config = dict(
    n_layer=9,
    d_model=256,
    n_experts=128,
    experts_per_token=6,
    d_expert=112,
    d_shared_expert=0,
    activation='swiglu',
    moe_layers=[1, 3, 5, 7],
    router_score='sigmoid',
    normalize_top_k=True,
    routed_scale=2.5,
    balance_loss=0.000421,
    balance_bias=True,
    init_std_router=0.0171,
    lr_router=0.0014,
    n_head=4,
    n_kv_head=4,
    head_dim=64,
    vocab_size=8192,
    norm='rmsnorm',
    norm_place='pre',
    norm_eps=1e-05,
    positions='rope',
    rope_base=10000.0,
    rope_fraction=1.0,
    qk_norm=False,
    attn_scale=0.125,
    tie_embeddings=False,
    parallel_block=False,
    init='normal',
    init_std_qkv=0.0382,
    init_std_o=0.0,
    init_std_up=0.0382,
    init_std_down=0.0,
    optimizer='adam_atan2',
    lr=0.000783,
    lr_mult_qkv=0.5,
    beta1=0.9,
    beta2=0.98,
    lr_head=0.00549,
    grad_clip=1.0,
    warmup_steps=310,
    schedule='wsd',
    decay_fraction=1.0,
    decay_shape='linear',
    final_lr_fraction=0.0,
    batch_tokens=131072,
    seq_len=256,
    doc_mask=False,
    train_tokens=1277000000,
    steps=9743,
    dataset='wikipedia_en',
)
Below are experts of layer 3 (counted from 0) of a mixture-of-experts language model. Rows are named gate (a neuron's input weights, with its number), up (a neuron's input weights, with its number), down (a neuron's output weights, with its number) and show model dimensions 0-127. Each number is 128 + 24 x the weight over its row's rms, rounded and kept within 0 to 255.
Before each expert's rows: "raises" lists some tokens whose logits its average output raises strongly, later layers aside. This comes from a sample of Wikipedia text that the model never trained on.

# expert 10
raises: " the", " his", " their", " this", " these", " its"
gate1 [147 168 116 109 139 122 100 160 144 154 117 117 119 113 127 136 132 135 148 126 132 114 145 159 134 150  99 148 101  87  86  93 115 155 101 139  75 129 150 136  88 138 133 151 143 159 145 157 106 131 151 101 130 114 120 128 108 113 115 154 149 133 144 135 144 169  84 113 170 154 143 117 137 138 121 114 107  99 157 181 152 123 135 138  94 133 110 130 158 171 123 110 150 107 115 120 140 149 140 163  93  88 174 159  87  95 177 144 138 127 105 114 115 112 108 166 128 125 161 183 137  99 148 137 147 143  88 149]
up1 [ 90 106  97 145 136 145 128 169 159 121 137  89 111 103 152 149 157 120  99 102 129 111 152 134 172 141 120 149 117 111  88 140 138 128 148 110 129 124 141 161  79 147 123 111 104 102 134 101 108 103 155 151  98 142 128 107 114 155 157 115 146 132  72 190 101 149 155  85 115 110 131  99 121 128 148 114 155 135 120 136 136 157 102 139 106 181  90 112 101 118  92 171  96 101  78  93  82 144 145 128 135 121 117 128 112 146 168 113 158 114 140 165 138 151  85 114 142 110 105 108 127 121 133 127 124 105 120 114]
down1 [101 163 122 124  96 123 124 136 131 140 137 133 115  77 168 111 140 127 143 101  65  95 131 117 124  88 132 122 124 121 139 127 106 115 159  83 138 123 154 110 158 120 161 152 120 183 156 154 123 127 118 100 145 121  82  86  79 153  93 170 138 140 141 113 102 121 167 143 106 102 138 101 105 133 117 161 148 157 145 128 115 124 153 134 123 133 115 133 142 115 158 101 105 157  92 153 113 110 170 133  91 106 165 162 138 143 136 157 110 142 118 118  97 113 173 148 117  96 138 150 155 143 148 124  92 138 187 114]
gate2 [121 172 111 122 149 177 118 122 146 170 111 131 114 103  97  79 118 117 143 153 158 143 136 118 182 134 154 163 147 131 159 127 110 108 153 134 130 115 125 137 170 101 140  90 133  84 174 163 152 110 174  90 137 134 120 114 130  97 144 153  88  50 139 138 143 138 123 123 170 159 113 123 126 135 114 116  86 112 135 138 127 118 117 134 129 113  95 132 135 119 110 146 154 125 121 175 142 132 101 130 134 115 167 150 142 139 106 125  83  92 136 101 142 140 111 108 111 121 147 111 131 111 191 181 126 107 123 106]
up2 [128 126 111 118 142 157 190 104 132 120 138 128 140 119 171  87 164  93 151  85 137 140 136 178 152 156 137 141  95 110 139 131 129 112 130 143 147 137 110 134 182 125 127 110 152 130 146  98 173 142 150 149 128 134 154  99 130 145 127 152  56 103 188 131 126 131 107 108 162 175 128 134 103 112 127 145 152 108 150 134 114 126  91 104 136  92 121  89 135 113 101 111 167 137 138 153 129 151 156 158 102 121 151 130 146 143  99 130  86 114 129 132 129 121 130 122 113 116 134 116  98 114 177 134 142 104 113 109]
down2 [117 158 146 126 133 120 133 148 150 105 118 100 154 129  99  99 111 124 130 137 115 115 106  94 164 142 139 142 148  80 131 141  90 149  98 143 130 136 121 117  90 120 123 104 127 116 127 162 121 157 183 121 153  89 125 156 144 115 149 182 106 113 121 121 152 114 111 113  90 112  98 127 157 129 167 120 127 126 118 147  93 132 125 136 172 136 156 139 105 100 130 135 106 114 139 128 137 112 139 134 140 146 152 119 100 145 174 106 140  87  91 136 121 136 124 124 179  97 124 106 154 109  77 110 166  74 148 167]
gate3 [157 118 121 157 156 115 136 103 123  92  90 158 152 140 136 147 152 129 116 120 118 126 120 128 173 173 111 130 140 139 127 130 123 138 110 158 112 161 108 123 152 153  86 154 131 160 137 127 104  94 141  87 135 167 143  97  88 145 125 126 165 150 143  96 179 109 163 148 101  97  91 114 133 100 145  76 123 126 142 140 156 158 151 128 123  74 173  83 130 142 160  79 118 102 133 132 161  78 110 134 136 131 149 142 134 166 120 153 146 121 126 141 137 131 117 155 141 131 140 154 164 159 150 105 112 174 152  93]
up3 [ 92 128 148 115 116 143 147  94  98  57 101 108 140 132 157 120 144 152 100 105 135 136 112  93 133 165  91 141 148  96  89 154 149 121 142 149 106 143  54 134  89 166 116 108  77 163 125 150 108 117 135 100 146 117 144 102 145  97 130 124 124 115 106  97 138 144 170 145 146  97 132 101 151 110 149  91 126 121 119  81 163 116 161 140 142  71 120 140 144  88 164 141 108 106  87  85 145 130 124  97 172 130 111 129 130 155 117 136 144 156 108 155 112 116 134 153 125 161 113 111 134 130 131 106 146  98 122  97]
down3 [111 109 131 120 106 164 135 117 122 153 152  88 110 124 152 146 125 115 138 150 105 100 110 161 136 146 127 126 105 131 154 128 112 166  98 113 127 117 132 137 136  92 132 151 160 147 112 159  94 117 140 101  89 105 148 137 160 151 144 138 164  87 105 119  98 126  95  67 117 194 134  82 117 131 121 112 169 144  78 122  87  98 131  93 165 149 131 152 119 135 114  83 174  64 175 115 104 121  99  93 133 105 130 135 129  83 150 128 103 121 130 129 191  85 111 118  69 129 126 147  82 111 133 151 145 143 147 118]
gate4 [123 134 121 165 130 144 155 146 105 140 110  98 112 115  89 121 113 129  97 101 144 101 177 198  81 121 131 101 119 127 145 120 158 140 130 132 144 109 116 109 143 116 111 134 164 153 146 125 115 121  96 111  78 124 127 138 140 130  94 110  99 156 125 106 145 169 125 143 105 108 158 143 120 113 148 141 131 128 147 100  92 136 111 112 114  84  81 139 143 113 180 189 153 151 114  95 112 135 130 120 117  99 110 118 138 131 103 121 141 102 128 142  94 128 120 112 131 161 153 126  86 134 127 148 144 102  81 113]
up4 [141 122 111 103 138 179 173 135 146 153 163 148 113 162 139 101 143 122 106 115 123 118 177 122 145 122  97 138 154 152  98 111 121 130 149 132 130 149  85 145 121 144 124 138 188 120 108 182 116 107  85 118 150 116 142 178 150 160 104 107 114  98 148 160 130 112 165 127 115  97 119 122  94 116 134 167 123 123 163 127 128 118 111 113 176  82 115 106 156 121 162 122 162 115  96  66 156  94 172 147 123 116 100 100 150 106 172  97 136 153 114  97 149 142 154  99 128 154 142 124 152 121 164 133 123 152 150 116]
down4 [135 107 133 113 145 140 147 143 139 138  84 150 135 167 101 117 138 165 141 180 176 128 148 155 102  87 136 158 124 158 143 120 143 155 142 142 138 156 117  91 140 118 136 136 139 127 150 100 126 160 132 140 138 136 119 112 137  70  87 121  95 175 133 113 109 166 133 122 141 128 119 153  99 138 138 138  80 166 121 119 147 114 100 143 106 141 109  80 129 126 103 129 137  99 108 142 152  91 113  79 125 146 139 140 150 152 125 116 162 177 135 122 132  93 122 135 102 129 120 108 134  96 166 110  79 150 150 109]
gate5 [145 159 156 167 144  85 138  79 146 114 141 137  84 132 171 104  94 174  96 115 125 128 117 114 153 105 112 142 160 127 113 138 100 110 112 117 120 148 186 132 112 113 103 148 158 113 123 131 133 118 134 113 116 143 110 116  78 105 117 150 120 120 149 138  97 135 103 111 121 132 112  84 141 130 122 141 186 118 125 154 119 144 148 164 151 120 112 145 103 165 135 162 137 161 115 144 113 188 159 123 132  97 121 161 106 123 158 141 159 125  95 141 152 115 152 118 100 102 122 139 162 136 135 171  97 123 115 149]
up5 [ 96 126 107 152 120  66 108 133 102 164 109 140 113 108 115 127 111  96 127 177 147 137 102 147 105 108 151 114 147 102 129  96 148 115  93 148 127 135 102 147 117 134 138 122 156  71 127 139 149 134 150 118 158 130 114 126 197 171 157 124 122 134  97  95 104 131 130 130  87 136  95 136 164 128 144 145 127 102 136 123 131 105 140 122 105 145 139 127 101 150 134 156  73 109 143 171 147 121 131 101  63 119 120 194  91 124 120 107 122 114 146 119 140  94 103 128 143 167 109 142  72 110  93 105 151 107 171 153]
down5 [140  94 108 104 171 163 158 162 118 145 111 130 129 132 108 136 130 156 163 112 159 109  82 100 129 144 150 116  97 149 153 132 171 210 149 130 129 125 105 136 104 109 136 140 133 136 130 119 132 161 119 114  92 148  98 121 126 158 119  82 101 160 161 174 138 135 119 102 145 139 169 134 107 147 115 105  73 166  91  87 167  88  96 104 107 106 154 105 123 131 123 131 141 115  94 122 151 131 100 120 173 107 108  86 139 139 102 113 114 102  98 143  90 167 122 163 114 116 163  96 145 108 146 140 133 121 120 146]
gate6 [118 106  95 105 140 130 170 153 143 179 132 110 106 133 154 134 129 118  80 145 134 110 150 151  90 145 159 130 124 105 153 130 126 131 107 134 175 113 113 122 165 109 136  93 185 102 112 122 132 127 181 130 127  90  89 146 159 145 150 164 106 168 138 121  59 156 114 110 112 128 161 139  94  81 122 122 105 122 143 121 107 163 122 148 147 146 137 142 120 149  81 155 116 136 154 189 120 110 157 151 112 101 167 145 177 133 143  86  90 152 110 136 148 126 156 134 131 138 112 101  99 132 125  84 131 153 137 145]
up6 [133 108 161 166 119  73 120 119  63 204 130 120 117 127 159 147 156 159  89  93 171 156 121 131 121 154 146 113 151 123  63 143 139 140 165 185 133 105 119 127 132 142 151 114 154 119 122  84 119 117 128 111 143 106 144 105 123 128 122 133 117 160 142  89 119 168 116 136  62 116 112 142  91 112 136 134 110 137 127 133 101 129 106 108  80 146 134 144 111 151 153 134 118 102 142 157 119 131 147 130 126 104 109 144 122 101 131  97 184 143 123 128 149 136 133  73 108 153  87 160 127  81 137 154 163 142  86 121]
down6 [151 104 128  88 179 143 132 103  98 129 121  87 151 133 112  98 118 105 125 108  89 126  74 103 112 146  83 120 140 157 124 143 118 112 175 126  83 108 109 145 141 147 127  93 110  99 103 137 113 167 106 116 133 175 109 145 151 157 142 170 105 133 141 128 161 115 123 125 154 111 131 149 150 136 144 104 128  97 146 138 116 121 120 111 150 113 169  91 168 136 143 148 101 103 181 131 181 166 147 171 172 144 105  97 112  92 135 108  88 151 103 106 120 107 137 116 156 149 105 103 154 168 108 110 164 119 114 151]
gate7 [126  90 153 158 147 141 141 132  85 155  61 110 102 109 136 111 160 142 154 131  89 106 136 133  99 141 150 152 145 119 122  99 167 131 183 102 135 131 152 124 129 126  79 111  78 205 113 118 123 167  96 131 105  90 139 133 129 100 134 131 157 125 138  96 115 141 146 140 134 109 162 160 107  84 163  91 139 156 136 142 150 137 149 117 122 120 109 128 121  82 154 102 139 179 142 116 156 130 161 142 149  85 169 138 107 114 139 117 112 126 152 120 143 125 167 153 164 184 169 115 147 137 104  94 141 148 110 113]
up7 [176 148 101 170  78 138 140 113 196 101 130  99 128 146  96 168 147 150 121 138 140 105 157 124 172 104 112 123 139 141 148 122 146 162 106 128 115 136 130  95 100 102  88 150 144 115 159 117  68 121 100 133 113 107 142 115 140  79 106 117 152 150 104 102 162 117 140 122 125 119 113 118 114  97  91 106 139 115 102  99 165 157  93 149 152 146 122 134 147 184 124 133 115 165 190 100 133 131 126 114 180 173 125 117 100 138 137 122 116 124 135 132 158 120 107 127 141  96 102 140 114  67 159 140 109 125 113 127]
down7 [151 134 145 177  97 129 195 144 119 131  98 135 151 137 162 152 128 126 131 147 142 138  98 108 167 126 104 143 125 161 146 120 141 141 117 155 104  82 118 153 149 103  60 115 139 129 134 107 132 152 136 132 126 118 116 143 164 116 141 153 166 100 176  90 144 117 128 122 151 161 154 119 154  78 150  86 114 134 140 138 123 163 160 105 142 134 139 107 110 128 118 148 141 116 149 123 126 128  86 112 192 160 120 135 138  63 140 138 122 134 112 114  81 105 175 116 141 163 132 176 138  88 126 128 172 129 125 126]
gate8 [109 161 117 100 166 171 111 150 146 135 146  69 140 142 124 154 109 148 168 137  94 106 180 146  94 139 106 110  99 139 113  94 145 142 134 109 137 107 153 124  95  95 109 157 115  87 134  93 151  89  96 131 118  93 113 161 108 132 158 148 140 125 147 171  99 146 133 121 148 116 158 114 133  96 106 101 128 131 122 151 141 121 181 145  72 144 104 125 129 128 119 119 121 120 143 123 141 167 136 134 117  95 102 106  86 112  84 177 128 126 136  95  73 113 134 155 118 143 121 143 124 123 119 177  82 113 114 126]
up8 [151 103 144 117 133 153 113 116 137 128 126 147 127  98 141 151 132 145  81 168 129 126 114 151 147 129 101 133 132 116 115 151 138 126 126 132 125 125 170 159 149 140 124 136  85 139  95 174 123 176 191 109 161 167 116 133 182 104 154 127 114  94 168 133 147 148 141 141 111 129 133 105 131 146  80 122 175 112 104 127 119 109 101 139 150 144  90 135  93 136 101 129 120 134 141 111  95 158  92  72 161 122 166 138 149 111 162 105 115 128 101 138 160 150 124 109 120  83 128 155 132 111 150 101 147  98  96 137]
down8 [126 134 126 112 116 115 160 147 127 152 123 169 115 161 172 148 132 134 146 131 134 132 111 128 197 110 126 106 159 114 121 140 118 144 148 156 104 113 149  91  79 108  93 111 106 146 132 125 120 140 109 111 126 131 113 133  39 116 173 130 142 144 176 114 101 139 117 169 140 154 131 141 132 112 150 129 131 137 153 170 157 177  87 140 181 130 153 110 120 121 117 143 138 105 142 115 125 119 116 141 145 162 153  77 131  87 157 152 136 109 168 141 117 136 164 180 143 165 141 136  82 118 109 142  91 170 120 136]